Weights of a small mixture-of-experts language model, trained from scratch on English Wikipedia.
Size: 11 layers, width 256.
Training: 220M tokens, 2321 steps.
Below are experts of layer 2 (counted from 0) of a mixture-of-experts language model. Rows are named up (a neuron's input weights, with its number) and show model dimensions 0-255. Each number is 128 + 32 x the weight over its row's rms, rounded and kept within 0 to 255.
Before each expert's rows: "mostly gets" lists some tokens that are sent to it at least half of the time. This comes from a sample of Wikipedia text that the model never trained on.

# expert 1
mostly gets: "==", ").", " ==", "\n ", "|", "\"."
up0 [137 105 154  64  81 160  99  66 113  65 101 133  79 113 149 163 128 148 148 141  60 109 128 202 120 165 143 163  90 162 146 101  89 133 149  95 137 101  81 139 114 157 165  81 123 151 116  93 164 138 125 202 114 108 127 145 130  77 150 115 136 132 178 109 154 107 123 129 105 110 163 115 133 163 105  81  96 138 176 118 125 141 106  64 128  83 169 203 123 116 143 149 104  71 136 131  93 141 158  80 123  87 101 125 117 152 150 161  63 148 156 138 150 115 143 172 134 117 133 105 135 165  94 235  77 159 135 186  99 116 102 151 103 134  83 155 144 147 133 203 111  98 157 165 140 171 171 104 144 136 109 184 196 126 152 111 152 128 159 171  90 160 183 103  93 135 120 132 147  95 100 138 118 162 106 185 164 133 129  70  93 138  98 138 147 108 106  99 112 123  92 102 118  70 150 143  69 151 117 104  77 159 114 112 177 108 132  69  68 165  74 163 162 116  87 173  95 146 191 134 118 124 100 133 109 157 126 109 111 112  91 161  97 153 180 143 182 121 140 118 132  74  81 119 122 121 120 180 104 133 174 148 100  84 127  97]
up1 [133 160 130 154 112 187 135 135 126  95 144 153 134  96  84 135 167  71 142 167 109 150 163 127 135 199 107  85 186  33 151  66 106  96 118 106 162 173 148 108 118 100 157 147 123 161 161 129 153 127 129 146  70 120 127  99 117  93 143 140 152  94 144 161 151 116 112  93  95 102 161 130 119 179  96 159  71 167 153  97 141 127 158 111 151 169 128 140 120 116 143 152 160 101 184 169 140  78 175 153 160 128 143 147 168 185 133 108 137 166  72 127 129  98 131 134 163 165 124 130 138 149 134  80 114 188 158 152  82 134 101  95 140 175 144 152 114 121 131  67 160 114 118 131  62  99 115 108 242 156 138 133  84 123 149 141 156 157 174 132 118 102 164 145 137 105 180 153 119 138 126 142 158 116 152 114 126 106  99 126 150 125 201 152 116 143 149 132 122 105 174 183 159 127 156 195 108 180 147  94 108  79 138  94 103 122  92 105 167 115  78 190 201 193 141 125 127 158 143 173  85 108 110  84 130 113 145 166 150  75 146 176 100  89 168 156 123 125 125 199 101 109 105  63 147  76 180 215 156 126 144 150 127 147 116 122]
up2 [ 61 116  58  89 135 140 142 102 106 148 170 168  86 141 158 113 110 111 145 197  94 159 149  97  92 173 142 100  67 174 190 110 107 126 168  94 156  85  67 142 130 118 132 187 133 166 104 147 137 148 173 144 158 129 151  97 161 105  96 101 101 167 124 157 171 190 125  93 167 125  74 154 155 123 128 156 113 147 128  92 135 124 153 130 102 107  90 150 154 138  74 115 164  75 123 142 125 116 118  84 158 110 191 120  81 165  97 184 166 107 124 198 120 116  87  98 101 148 155 134 115 119 136 129 160  94  41 187 134 189 117 121 151 130 123 123 138  78 145 171 157 178 142 125 128 142  89 111 141 149 144 185 151 166 143 131  83 120 132  92 146 136 115 145 136 140 145 161 156 141 145  83 145 131 166 125 144 179  94 155 129 126  56 111 115  95 118 156 116 175 124 129  91 124 132 150  94 138 150 130 137 126 179  99 137 133 164 113 139 118  94  80 184 113 145  89 150 117 139  49 101 132 134 148 157 204 112  98  96 159 110  76  90 150  53 123  91  43  69 139  81 103 157  86 107 118 140 162 100 155 133 155  37 125 155 115]
up3 [164 118 110 122 167 108 153 106 141 109 117 184 101 145 150 134 138  99  86 169 117 104 172 177 148 103  85 123 213 151 201 122 123 145 203 151 170  74  91  99 137  87 102 164  58 153 169 148 156 134 146 100 167 155 140 188 136 115 111  92 101 186 116 161 105 176 118 121 136 120 118 111 112 123 157 175 106 153 124  93 156 135 118 118  74 107 101 151 113 122 133  84 145 155 140 213 150 135 104  84 139 168 154 127 144 102 124 168  77 111 102 143  65 136 123 119 172 111  87  91 120 105 111 134 144 146  94 172 130 111 153 153 101 113 101 147 121 136 146 140  80 173 148 126  80 125 113 134 126  89 140 117 146 179 154  80 157 167 121 169 125 128 111 158 130 162 127 143 186 238 102  95 113 156 124 165 100 117 111 126 144  97 151 139  92 111  65 166 159 209 122 163  94  89 139 164  62 164 136 137  99 135 114  72 160 164 152  63 101 158 132 117 137 223 183 114 130 155 144 123 140 155 105 141 153 170 109 171 110 112 135 128  56 193  65 109 115 101 180 112 168 120 146 129  79 127 119 161  71 129 128 153 145 135 105 106]
up4 [123  75 138 143 111 135  77  98 113 150 135 185 123 104 157 101 139  99  88 158  99 107 132 123  94 100 125 135 118 104 149  82 131 130  97 119 140  93 109 157  73 141 108 137 154 109 244 176 175 165 103 102  94 135 123 153 127 128 116 147 132  89 107 114 161 121  78 144 166 170 123 103 127 123 130 166 122 182 100  58 180 146 109 163 171 162 140 189 156 135 106 108 153 133 161 142 127 168 169 190 174 164 114 183 138 163  94 136 142 105  74 140 103 166 148 142 129 157  78 115 112 141 134 115 137  71 131 202 125 153 131 156 134 118 130 182  68 130  84  83 124 146 115 159 121  90 101 114 168 134 140 108  79 118 183 129 150 132 100  48 140 132 192 135 116 162  68 149 158 177 105 100 185 132  93  98 142 139 113 138 167 144  85 189 135 124 122 153 134 147  68  95 140 128 157 189  93 130 120 179  76 180 147 161 115  63 112 132 154 120 132 167 142 106  98 116 124 151 159  39 108 102 103 169 100 106 184 114 146 194 112  99 100  79  85 119 104 111 142 160 147 103  82  31 129 130 128 110  90 127 160 118 159 155 110 136]
up5 [177 118  99 151 133 123 111 109 114 141 132 118 139  86 115 170 107 209  78 132  69 193 112 137 131 156 135 134 178  77  88  89  83 118 114 134 181  78 101 135 120 168  74  95 125 115 134 157 120 140 121 136 125  73 120 104 118 124 172  90 122  94 118 150 158 170 106 116 105 127  85 141 102 120  67 116  70 159 136  96 131 102 125 138 151  92 128  79  67 112 144 170 133 101 134  86 174  94 187 133 156 100 101 129 151 140  94 135  96 140 153 106 140 100 122 141 141 186  82 125 114 158 160 145  99 111 133 106  97 109 138  68 152  97  94 139 159  92 221  94 123 165 135 168 121 170 135  99 148 134 117 179 183  91 167 112 102  71 157 148 135 111 168 150  67 138 104 112 123 123 172 126 136  97 144 107 177 164 102 121 134 133 164 126 132 151 150 141 150 167 144 132 143 113 106  95 120 130 135 114  90 181  95 123  89 109 144  80 170 135 151 160 157 126  91 126 181 187 122 140  38 133  73 159 174 116 204 164 122 184 116 155  74 129 167 185 113  27 131 111 124  85  98 110 113 140 138 220  68 115 146 104 119 164 171 108]
up6 [158 144 115 122 123 112  89 124 158 139 149 135 137 111 111 144 140  97  82 155 156 103 132 102 145 112  85  81 161 123 116  92 119 152  96 123 131 181 137  95 134 104 157 111 136 139 189 123 113 114  97 127 150 165 130 135  88 148 159 147 126  64 171 141 149  99 154 105 132 105 136 102  80 160 106 146 168 113 146 127 128 178 124 132 127  93 145 162 107 105  89  96 131 181 167 133 100  89 164 176 145 128 134 125 100 171 100 111 104  82  82 186  65 175  85  97 197 174 117 184 145 194 107  98 135 161  88 122  87 110 185 126 137 103 154 146 132 104 153 132 187 168 145 157 139 166  88 156 158 155 117 106  91 136 204  40 144 147  90 130 123 141 141 142  97 144 131 148 155 111 169 150 170 166 144 141 169 114 177 108 107 165 135 168  90 145 154 162 108 131 152 122 106 123 196 157 156 154 121  59  87  54 112 150 109 114 139 136  81 156  89 114 171 143  79 222 178 121 122 135 113 114 153 174  68 107 110 128 127  88 208 140  28  81  98 198 116  81 101 151 138  79  94 138 116 115 103 196  92 131 117 132 109 142 147 140]
up7 [168 150 139  97  90 108  96  96  96 122 109 116  68 136 150 214 153 155 209 142 110 158 126 128 122 152  87 135 189 118 176  86 117 143  90 167 158 129 153 154 137 145 142 116  55 162 112  95 121 131  71 123  82 134 100 108 104  95 155 188 120 123 126 108 184 142 115 173 162 127 111  77 118 148  90 183 132 178 129 101 151 177 143 136 114 126 131 146 110 195 163  90  93 134 102 169 143  94 151 121 147  90 182 151 111 158 132 113  87 131 156 134 173  98 143  67 123 115  99 105  73 175 151 136 118 123 165 245  90 116 124 145 123 156 106 166 101 163 138 136 169 107 169 121 125 171 106 134 161 134 137 187  89 122  99  79 115 166 130 112 114 112 170 131 127 130 150  62 103  89 143 175 154 136 210 142 146  99 161 124 108 154 149 157 148  80 143 126 111 167  98 132 139 113 168 140 122 128 120 113 129 123 128  28  89  76  97 108  51 104  78 115 136 131  71 166 106 147 154 100 150 136 133 179 153 129  91 133  96 154 130 103 155 133 107 228 135 118 116  91 134  93 150 131 143  46 109  82 100 122 138 112 117  98 139 132]
up8 [122 152 113 118 107 114 137 185 166  93 139 128 173 119 139  67 137 149 168 100 130 101 135  92  50 148  88  94 128 116 132  19 144 179  55  60 162  92 113 108 152 119 116 132 161 159 186 127 154 146 149  90 124  90 153  85 143 120 172 125 125 162 146 183 144 176 112  97 102 116 151 108 162 184 115 141 175 151 108 151 131 117 155 146  98 141  99 117 149  70 163 144 103 144 139  77 115 120 148 131 144 180 149 120  94 185 157 110 134 129 112 103 106  60 147  86 158 219 121 108 116 180 118  99 120 151 140 133 134 102 112 138 204  94 139 109 180 135 117  67 145 136 151 108  92 101  80 190 151 111 110 152 137 129 167  93 116 132  83 184 148 155 179 100 148 132 188 216 102 159 138 111 153 119 100 173 133  91 114 128 118 145  87 164 163 107  74 136  91 105 158 146 156  82 142 136 145 115  81 123 170 128 124  51 153 112 142 116  63 170 102 133 119 175 113 110  94 105  90 138 144  60 170 132 170 178 148 177 134  95 120  97 147 155 140  88 144 127 161 161 135 127 124 116 125 122 157 140 171  79 188 129 109 113 112 163]
up9 [ 87 183 128 145  82  90  91 121  97  88  96 102 130 184  90 130 114  93 150  74  88 165 170  52  98 134  99  68  78 155 167 118 144 176 102 168 136 146 147 128 165 118 109 110 159 106 148 130 171 113 103  98  83 134 126 134 161 194 132 154 125 157 135 169 143 108 117 106  67 121  50 152 137  80 156 117 129 110  95 169  81  92 121  96  82 143 103  84  84 196 114 118  60 156 126  97 105 150  95 120 115 125 130  94 157  93 118 151 135  74 164 113 157 153 151 176  99 123 179 139 111 170  77 130 153 149 157  89 146 117 162 139 168 174 104 121 118  87 164 155 167 175  74 119 120 152 124 113 129 148  93 176 144  98 148 139 115 115 122  81  75 103 112 150 110 137 152 174 126 144  95  91 116  67 129 161 184  88 145 111 164 145  61 155  86 178 104  88 173 134 182  83  61  77 118 162 104  90 133 120 159 134  90 106 129 131 109 161 129 107 100 101 121 113 162  87  98  96 154 109 149 158 109 130 127 111  72 103 102 128 149 188 121 123 153 169  61 122 139 114 107 111 114 195 168  88 111 153 116 119 162  89  99  59 109 162]
up10 [214 164  81 158 170  94 107  85 135 138 108 110 105 101 163 104 132 176  93 137  68 117  90 112 112 172 176 137 180  73 137  72  78 111 190 123 138  91 129 134 118 139  99 114 117  95 157 100 210 104  60 126 132  93 162 116 107 101 167 141 132 110 112 171 142 125 154  86 174  69  91 117 176 173  98 142  85 171 153  82 105 164 186  96 161 125  75 158 121  94 101 167 125 144 142 141 136  53 128 113 165 144 123 109 128 135  95 118 127 100 156 117 141 127 108  99  96 136 135  82 167 110 122 106 168 119 127 188 168 104 172  93 135  97 177 157 111 146 152 138 144 119 122 159 135 105 145 141 212 122 154 135 166 120 222 205 135 146  78 116  99 101 213 119  80 137 117 184  88 114 182 156 166 107 129 162  97 162 126 127 164 145 140 117 165 142 111 129 162 151  72 198 121  92 136 128 129 156 117  81 148 156 120 152 162 111 180 138 100  79 117  95 159 104  92 116 155 133 102  66 108 132 175 122 160 134 180 135  96 185 147 117  94 171 152 135 176 119 114 135 113 114 158 130 127  91 161 118 139 142 165 127 143 123 119  94]
up11 [147  97 131 172 165 145 165 102 174 124  86 131 153 101  92 192 101 124 101  98 148 144 195 153 115 133  97 163 143 157 192  78  79 146 105 107 154 107  97 179 157 139 111  97 132 125 127 118 132 131 215 119  83 140 103 107  71 125 212  92 199  70 140 144 137 147 166  81 155 150 158 157 132 131  98 126 105 156 120 123  94 140 185 161 122  69  90 113 143 155 165 159  93 205 144 148 174 166 136 156 136  93 143 118 109 143  72 151  96 106 160 183 130 124  95 121 115 140 102 151 142 172 167 181  92 158 141 185 122 120 183 102 140  70 156 149 128 117 109 117 145 186 162 126  93 157  74 153 135 170 141 122 127  74 175 104 115 134 117 123 105  80 135 144  68 136 158 137 129 160 127 126 117 143 106 178 161  97 125 149 178 147 120 106 155 166 147 165 166 111 120 112 124 142 138 172 132 126 127 164 145 103 159  28 148  73 143  66 175 105 140 143 148 130 148 146  94 134 130 186  73 134 180 174 156 139 115 142 134 133 103 139 129 101 130 181 110  85 111 120 135  87 132  73  81  53 152 146 105 155  80  98 172 130 179  95]
up12 [131  85  83 135  77 160 136 150 142  75 135 152 175  61 193 153  56 146 139 144  73 122 108 137 163 145 119 124 155  50  93 146 122 113 167 137 128  89  91 101 105 149  97 143 112 152 152 145 150 144  65 143 111 111  86 113  84 166 135 134 176 132 141 166 142 160 166 127 185 138 116 109 243 154 116 120 105 154 204 123 134 123 177 110 148 116  81 136  70  91 100 198 142 158 110 177 125 102 139 120 134 105  82 126 130 105 131 141 142  93 146 169 145  67 110 126 157 137 134 108 155 154  64 139 140 118 134 169 114 115 127 176 156 133 151  74  62  86 124 117 164 168  98 112 114 111 134 177 131  88 216 118 108 143  99 164 131 120 120  44 111  83 198 139 129 110 134 123  83 129 116 145 131 183 117 184 138 178  98 168 172 193  80 166 152 124  89 137 127 151  97 169  68 102 135 149 129 178 160 105 148 110 132 111  84 105 141 151 136 117 131 150 136 128 100  81 165 153 140  66  99 132 114 112 136 140 187 141  62 156 134 160 161 145 164 130 138  47 113 141 103 151 150 154 110  92 124 153 124 121 136 140 153 149 119 102]
up13 [ 91  82  77 138 122 119 191 123 169 140 105 144 140  73 114  91 149  98 153 159 138 110  97 116 138 151 132 106 188 146 159 171 162 118  74  88  63 123 102 179 106 148  56 155 104  65 125 122 149 108 118  91 103 155 130  70 129 212 121 123 195 121 163 108 134 121 138 177 165  64  78 111 178 177 123 132  68 152 119 122 136 109 154 135 165  71  99  87 177 140 141 135 156  94 162 199 123 122 119 178 136 151 110 136  93 150 130 156  96 148  83 102 178 137 101 110 123 124 127 164 118  97 133  78 121 162 168 218 189 166 168 156 168 122 107  97  82 143 106 126 169 107 123 169 130 137 120 168 103  95 145 127 100  85 146 124  88 107  65 177 139 126 143 142 139 153 127 100 116  93 125 168 114 178 181 152 173  60 115 144 110 109 148  97 134 136 151 121 107 157 137  87 117 138 123 119 180 139  98 118  73  66 152  81 126  74 142 124 157 131 164 102 166 173  88  82 163 108 155 107 155 109 116 134  95 117 122 130 135 170 124 133 144 101 179 194 153 136 107 128 161 131 140  85 158  86 179 139  79 170 175 136 159 171 148 110]
up14 [132  98 115 135 131 143  99  99 130  80 110 160 135 112 114  74 165 174 195 135 127  86 165 130  95 154 182  92 161 170 135 156 132  67 106  59 120 180  86 186 147 114 107 105 144  90 125 115 110 113  94 133  77 153  92 145 152  93 113 115 151 140 109 119 141 143 137 102 142 121  65 118 111 142 105 105 174 173  82 127 167 121 174 107 117 123 103 177 118 105 151 141 161 126 167  98 197 151 122 178 124 141 179  90 170 135 157 183 169 116  93 149 122 148  94 123 147 167 131  92 108 188 127 161 131 162 127 170 168  98 127 108 185  99 187  98 201 120 111 132 168 126 104 143 178 132  99 181 180  83 109 207 140 115 191  83 119 155 109 151 113 135 126  97  98 141 168 146 109  87  91 211 126 118 108 137 183  73 103 174 152 100 122 139  73 136 127  89 146 114 126 192  83  95 113 101 137 135 122 142 107 128 183 127 127  71 110 150 125 148 124 192 116 122 163 123 159 153 101 164  99  64 134 182 214 114 168 163 100 125 157 131 100  99 134 161 155  69 148  57 102 118  86 130  88 135 115 117 109 159 145 112 128  86 144 136]
up15 [140 131  81 131 147  94 110  99 144 136 114 116 162 125 121 174 143 112 168 130 110 122 132 122 163 117 101 107 178 122 171 167  79 154 158 103  88 106 143 105 101 124 127  93  69 149 108 103 197 149  94 121 119 146 145  76 123 154 127 133 121 158 157 137 158 161 149 179 145  85 148 139 166 102  61 120 110 124 115 130 151  76  98 152  66 132 154 198 138 148 167  87 147 158  80 161 147  94  89 145 114  94 144 141  80 137 188 173 115  72  87  28 148 102 194 187 150 133 135 145 155 137  65 124 110 116  91 138 146 170 192 130 133 175  63 147  91 107 130 156 101 160 140 122 171  85  88 130 142 116 137 153 117  92 137 162 154  53 143 110 164 145 143 107 122 104 105 173 140 111  84 183 109 124  84 129 150 138 157 130  93  96 146 132 158 134 102 117 121 150  95 116 108 101 123 176  56  86 190 113 146 152 107 120 214 150 114 114 144 114  89 102 175  93 159 120 184 125 121 143 142 152 133 189 172 133 215 157 115  92 149 106  98 188 129 112 160 122 176  74 136  58 153 110 117 142 133 196 163 152 186 128 129 153 113 129]
up16 [168 159 162  94  85 132 108 157  95  80  87 134 151  97 161 155  77 112 151 109 114  80 109 128 141 156 103 102 130 160  59 157 106 120 127 130  93  86  90 134  65 118 114  79  69 111 122 194  94 134  75 174  91 120 164 112  71 169 145 170 139 140 118 120 173 138 167 162 162 148 120 179 107 108 150  96  75 104 124 144 117 163 160 118 123 132  85 107  70  98 170  51 130 146 143 109 144 151 100 139 178  84 112 104 128 109 139 108 134 105  87 135 126  92 146 159 196 124 107 121 103 134 110 147 148 115 125 146 101 129 119 130 146 140 106 123 135 107 211 151 154 147 191 167 138 111 136 190 135 112 187 149 178 158 145 161 161 164 113  77  77 119 166  99 131 157 142 113 102  61 122 111 174 119 125 156 105 104 101 132 161 133 107 163 106 122 117 178  97 189  97 115 137 122 121 160 126 158 214 120 117 101 175 140 144  35 145  81 106 129 141 159 130 144  69 121 125 122 137 147  99 171 126 170 184 168 170  78  40 161 182 173 125 187 118 185 165 101 103 107 138 139 157 110 132  65 146  96 122 115  92 111  87 110 126 104]
up17 [153 100  94  87 101  95  93 120 132 133  92 118 132  90 146 125 149 116 154 177 165 100 126 146 169 162  76  96 118 123 125  91 157 154 143  36 164 145 120 140 146 157  95 118  92 139 174  98 133 184 185 130 135 111 126 188  92 138 152 130 125  83 126 164 140  82 186 195 154 182 122 185 160  81  69 142 124 163 188 136  90 133 163 172 109 129 143 140  91 133 156 126 129 138 166 202 124 114 149 170 123 134 155  82 152  98 193 134 102 154 120 199  99  78 155 122 200 147 164 189 111 123 109 112 129 124 125 174  86 121 210 141 122 103  96 181 136  62 179 157  60 131 158  98 128 148 116 159  88 116 149 118 128  98 151 160 199 141 163 109 123  94 123 126 107 150 165 149 156 159 145 162  99 177  81 121 167 170 127  90 119 125 162 142 102 139 180 133 118 127 103 170 111  97  91 105 104 143 133 110 159 121 122 179 136 118 114 117 121 155 137 131 121 146 150 183 164 147 101 114 158 131 103 185 126  95 150 125 177 140 140 176 131 113  73 220 162 116 151 181 129  86 156  59 151 121 154 127 126 104 107 105 140 182 132  82]
up18 [104 108 115 141 162 138 143 127 122  97 126 172 155 119 176 122 126 154 140 129 114 141 123  85 157 119 155  90 147 115  85 129 123 177 131 115 113 139  90 122 113 123 125 103 145 103 135 148 126 109  96 127 147 140  96  89 176 176 118 171 116 144 168 179 149 181 157 130 145 117 108 113 127 215 181 111 159 162 107 119 189 123  80 136 143 149 111 183  87 125 137 125  92 165 129 125 121 172 133 120 127 153 155  85 165 147 155 190 154 115 145  45 129 168 119 135 126 146  89 112 122 135  82 169 165 187 146 106 109 115 137 144 161 114  95 144  67 102 107 152 197 179  74 140 124 114 130 120 121  86 155 147 160 205 139 162 193 127 161 140 102  73 107 101 124 159 104 119  96 155 116 108 137  85 150 111 247 181  97  93 140 149  92  87 146 127 160 143  92 163  87 111 118  82 120 124  75  91 162 138 108  59 115  73 101 129 191 137 112 120 177 119 120  89 153 110 170  92  73 125 136 130 207 110  86 193 128 126 136 125  78 125  80 170 133 129 138  85 157 134  97  90 146 112 167 102  62 121  98  68 146  60 109  79 184 100]
up19 [197 123 129 143 126 116  98  94 104 103 117 119 128 142 184 104 122 127 121 173  88 127 160 121 167 188 185  90 133 108  81  90 140 129 101  94 138  99  86 171 135 118 146 150  87 121 224  79 183  85 113 140  81 135 100 153 119  88 122 121 134 167 117 168 152 129 165 132 138 100 112 154 154 159 149 100 137 195 161  61  96 174 108  66 120 129 108  78 153 140 175 127  89 159 179 154 125  76 193 110 108  82 119 114 139 118 101  83 138 133 110 138 160 113 125 145 178 143 113  70 128 144  63 126 210 127 136 214 137 141 137 159 181 135 117  99 162 156 148  60 164 170 111 143 151 115 127 190 175  99 132 157 111 121 209 173 164 179 142 106 164 145 215 128 123 144  82  91 123 103 100  85 142  95 123 154  84 153 124 132  80 115 114 133 114 160 143 160 102 100  94 118 108 134  84 164 153 152 119  93  99 148 137 136 141 148 129  79  79 135  51 146 125 156 120 158  96 126 126 132 163 158 158 141 186 130 128  78 116 127 125 147  79 128 113 185 135  84 117 105 112 131 122  91 161  85 125 114 139 104 103  79 105  94  81  87]
up20 [136 123 124 128 117  93 117 112  86 108 114 177 143  76 138  83 137 132 210  89 189 163 126 145  97 107 123 150 138 165 151 137  19  85 122 138 135 167 141 164 154 147  64  98 155 106 113 132 160  83 122 137 118 142  73 169 152 115 144 166 117 103 125 160 112 106 180 137 183 100  84 170 127 161 149  83 117 146 130 127 106 121 156 122 135 122 160 130  76 135 102 133 143 127 144 153 108 148 101 177 230 147 176  94 175 125  84 118 109 140 104 144 145 171  75  94 164 157 109 161  94 148 134 142 152 102  84 113 192 137 141 109 115 120 142 144 126 113 165 131 154  92 163 149 155 194 109 152 190 147 180 162  90 114 167 106  90 115 135  96 153 130 205 172 161 129 151  96  95 109 131  76 178 145  66 171  86 113 116  82 139  92 126 125 146 129 157 137  94 146 178 133 125  98 166 139 184 105  95 126  49 133 141 112 140 113 164 111 106 154 122 176 164 144 151 165  73 132 189 137  95 106 165  94 122 159 114 148  74 121  79  84 137 121 113 129 135  91 116  88  92  89 186 106  34 129 153 195 114 109 158 158 148 139 109 112]
up21 [251 143 144  80  95  62 102 158 115  72  85 137  65  99 154 121  99 186 134 114 157 128  75 106 153 152 129  74 173  89 147 119 146 138  98  41 161 157  97 144  81 133 106 150 102 125 100  85 131 130 168 169 100 107 180 145 124 100 140 133 162  93 137 140 143 144 131 170 118 134 141 100 172 193 109 110 128 170 184 125 110 186 127  92 114  98 106 103  47 113 164 111 138 121 145 151 123  89 142 102  85  68 163  89 105  72 181 129 132 121 127 138 126 106 140 107 112 135  98  70 154 171  58 123 147 106 111 182 151  68 119 120 138 117 109 134 129 142 120  94 119 102 146 105 136 157 167 172 141 122 120  91 119 108 103 183 130 118  54 133 125  92 165 152 119 145 184 188 121 123 131 114 169  97  79 108 171 172  82 194  63 157 132 149 118 114 115 159 159 122 111 143 120 101 125 142 108 199 154 122  66 103 119 184 110  99 175  90 111 144  79 145 132 118 185 103 140 158 101 157  93 124 214 125 131 136 110 137 100 137 155 148 113 133  96 129 161 117 117 119  88 147 119  94 104 150 119 140 169 147 128 128  97  99 123  62]
up22 [114 158 122 118 136  72 162 151 127 126 104 125  93 165 101 189  63 125 150  78 113  76  61  92 124 102 139  92 187 184  95 152 159 121 142 107 137 117  65 149 109 108  81 150  82 115 194 170 144 107 153 110  95 148 163  89 129 136 124 146 126 144 123 103 141 145 131 155 118  80 144 141 103 108  95 119 131 140 112 139 183 141 141 103 103  53  84 139 130 104 169  78  78 199  93 203  64 145 172  93 135 130 140 123 113 134 103  91 135  98  71 129 132 148 134 158 104 157 131 154  97 160  92 177 168  97 121 117 183  59 136 122 179  11 126 116 106 117 139 131  94 172 127 121 109 111 130 106 106 155 143  91 175 134 123 115 150 166 169 115  92 121 112 146 171 180 128 103 102 127 102 150 154 101 123 189  69 132 148 170 134 142 128  90 126 113 118 105 140 153 153 106  92 115 160 223 112 105 142 113 172 181 144 125 153 135  96 124 109 110 165 110 176 147 174 104 184 137 115 171 154 187 133 136 154 188 155 174 148 164 165 163 170 129 145 142 109 120 132 140 156 107 188 179 164 138 138 127 123 175 110 108  80  73 138 166]
up23 [121 129  69 108 123 153  72  97 141 104 125 187 114 120 129 130 153 159  92 149 153  83 115 121 147  67 168 164  98 115 107 156 142 183 143 162  97 159 113 128 109 144 125 146 120 110 109 173 156 131 163  99 147 149  85 118 157 105 162 112 165  77 158 141 111 107 100  73 177  72  91 139  72 122 173 158 148 154 163  89 191 130  46 112 113 138 109 157 105 117  77  75 185 106 179 176 185 110 114 167 129 138 149 114 156 134 189 102 115 195  79 112 141 178 110 133 151 141  99 155 127 199  96 169 163 133  49 205 146 110 107 112 107 148 124 166  79 128 110 100  82 115 150 151 127  75 123 178 147 144 166 132 112 175 152  94 114 152 140  91 146 168 194 179 103 140 149 121  86 145 120 120 179 158  95 122 117 115 113 127 187 193 108 143 134  86 135 147 147 105 144 156  88 101 128 143 104 107 121 135  57 156 179 152 163 143  95 135  94 154 171 141 177 139 189 120 134 127 157 105 152  96 141 158 151 156 158 130 188 111 126 158  75 101  80  92 182 110 118 108 133  91 169 168  66 123 176 130 144 116 150 131 110 167 104 144]
up24 [136 153 119 114  69 123  58 128  74  50  98 104 103 142 214 118 139 144 167 158  97  88 144 161 158 149 157 162 116 169 158 120  82 128  84  61 109 152 155 118 117 119 133 127 139 163 131 115  79 127 106 137 119 146 113  85  83  89 141  80 111 155 183 137 149 170 147 101 148 136 135 147 111 179 118 135 138 142 121 135 147 123 118 104 151 121 135 143 114 195 152 143  88 121 153 174  93 140 132 136 138  98  74  66 181 144  93 103 134 138 157 150 142  44 164 172 135 216  97  86  86 177 127 152 107 147 168 145  92 132 124 119 156  96 120 148  95 138 174 140 157 161 177  95 138 147  87 197 232 168 117 175 118 109 127 107 143 194  92 151 137 102 164  98 116 155 113 112 142 199  78 163 147  82 153 109 113 118 149 107 175  91  91 125 114 154  99 113 133 158 132 165 120 110 146 188 105 120 120  87 118 104 101 178 132 125  96  65 155 187 106 138 128 159 160 129 123 143 114 115  92 197 163 152 149 160 125  52  98  82 112 114  99 100  31 115  89 100 126 131 108 101 127 105 128 129 106 126 111 134 114 128 126 105  81 107]
up25 [ 90 160 129 120 124 105 115  81 102  89  85 136 121 153 162 131 136 146 126  82 147 151 118 140 163 122 145  86 139  81 123 103 109 135 121  20 143  96  85 134 130 136 100 137 102 102 179 187  93 131  88 107  96 148 202  82 120  88 155 113 125 113 163 128 119 173 120 155 158 180 119 125 203 214 149 102 115 180 136 164 181 127  91 143  79 131  83 148 139 129 128  69 102 127 138 159 138 126 136 124 114 102 145  85  85 128 196 185 127 157 111 136 110 125 182 170 184  89 118 142  98 101  55 154 172 118 156 159 137  55 115 134 167  70 165  92 195 132 156 110 188 132  85 137 129 108 140 152 186 103 180 102 125  99 162 105 147 163 147 147  96  67 169 188 128 106 138 138 132 111 108 134 161 135  69  91 184 152 151 126 147 117 121 118 116 152  98 147 118 107 159 134 153  77 121 144 166  84 134 124 142 161 161  94 153  68 151 103 159 168  94 135 112 135  92  91  99 114 117 184 159 121 138 140 208 131 153 117 127  86 140 193 142 158  79 160 107 113 154 130  97 133 111 112 149 109 183 183 157 130 101 122 139 100 194 128]
up26 [218 146 158 124 144  78  89 107 116  75 108  82 129 102 147 148  86 139 162 112  54 178 123 156  94 181 143 151  79 135 179 110 173 149 151 178 100  87 134 135  87 127 116 125 108 104 144 100 111 127 119  59  88  87  92 144 151 184 174 169 158 183 142 130 119 137 126 111 122  68 115 108 143 134 101 187  72 124 154 142 123 123 142 123  68 143 164 145  96 138 186  96 135 164 127  81 128  98 142 122 148 134 125 157 115 194 126 125 124 153 113 125 115 135 122 134 127 134 136 173 178 130 120 130  61 209 133 143 139  68 156 101 182  59  98 121 134 104 125 117  88  35  91 165  97 147 100 169 105 204 160 147 179 138 163 125  86 102 102 126 156 156 159 153  80 166 162 118 129 116 176 119 138 107 100 102 156  86 151 175 124 161 134 145 114  69 105 144 136 106 100  59 145 118 111 138  85 159 101 107 115 113 136  45 110 126 107 184 133 128 120 116 126 123 113 119 183 137 158 104  83 141 176 170 138 102 152 169 111 197 122 193  99 128 143 150 137  93 158 184 155 157 152 140 117 120 181 148 128 109 157 134 151  88 165 104]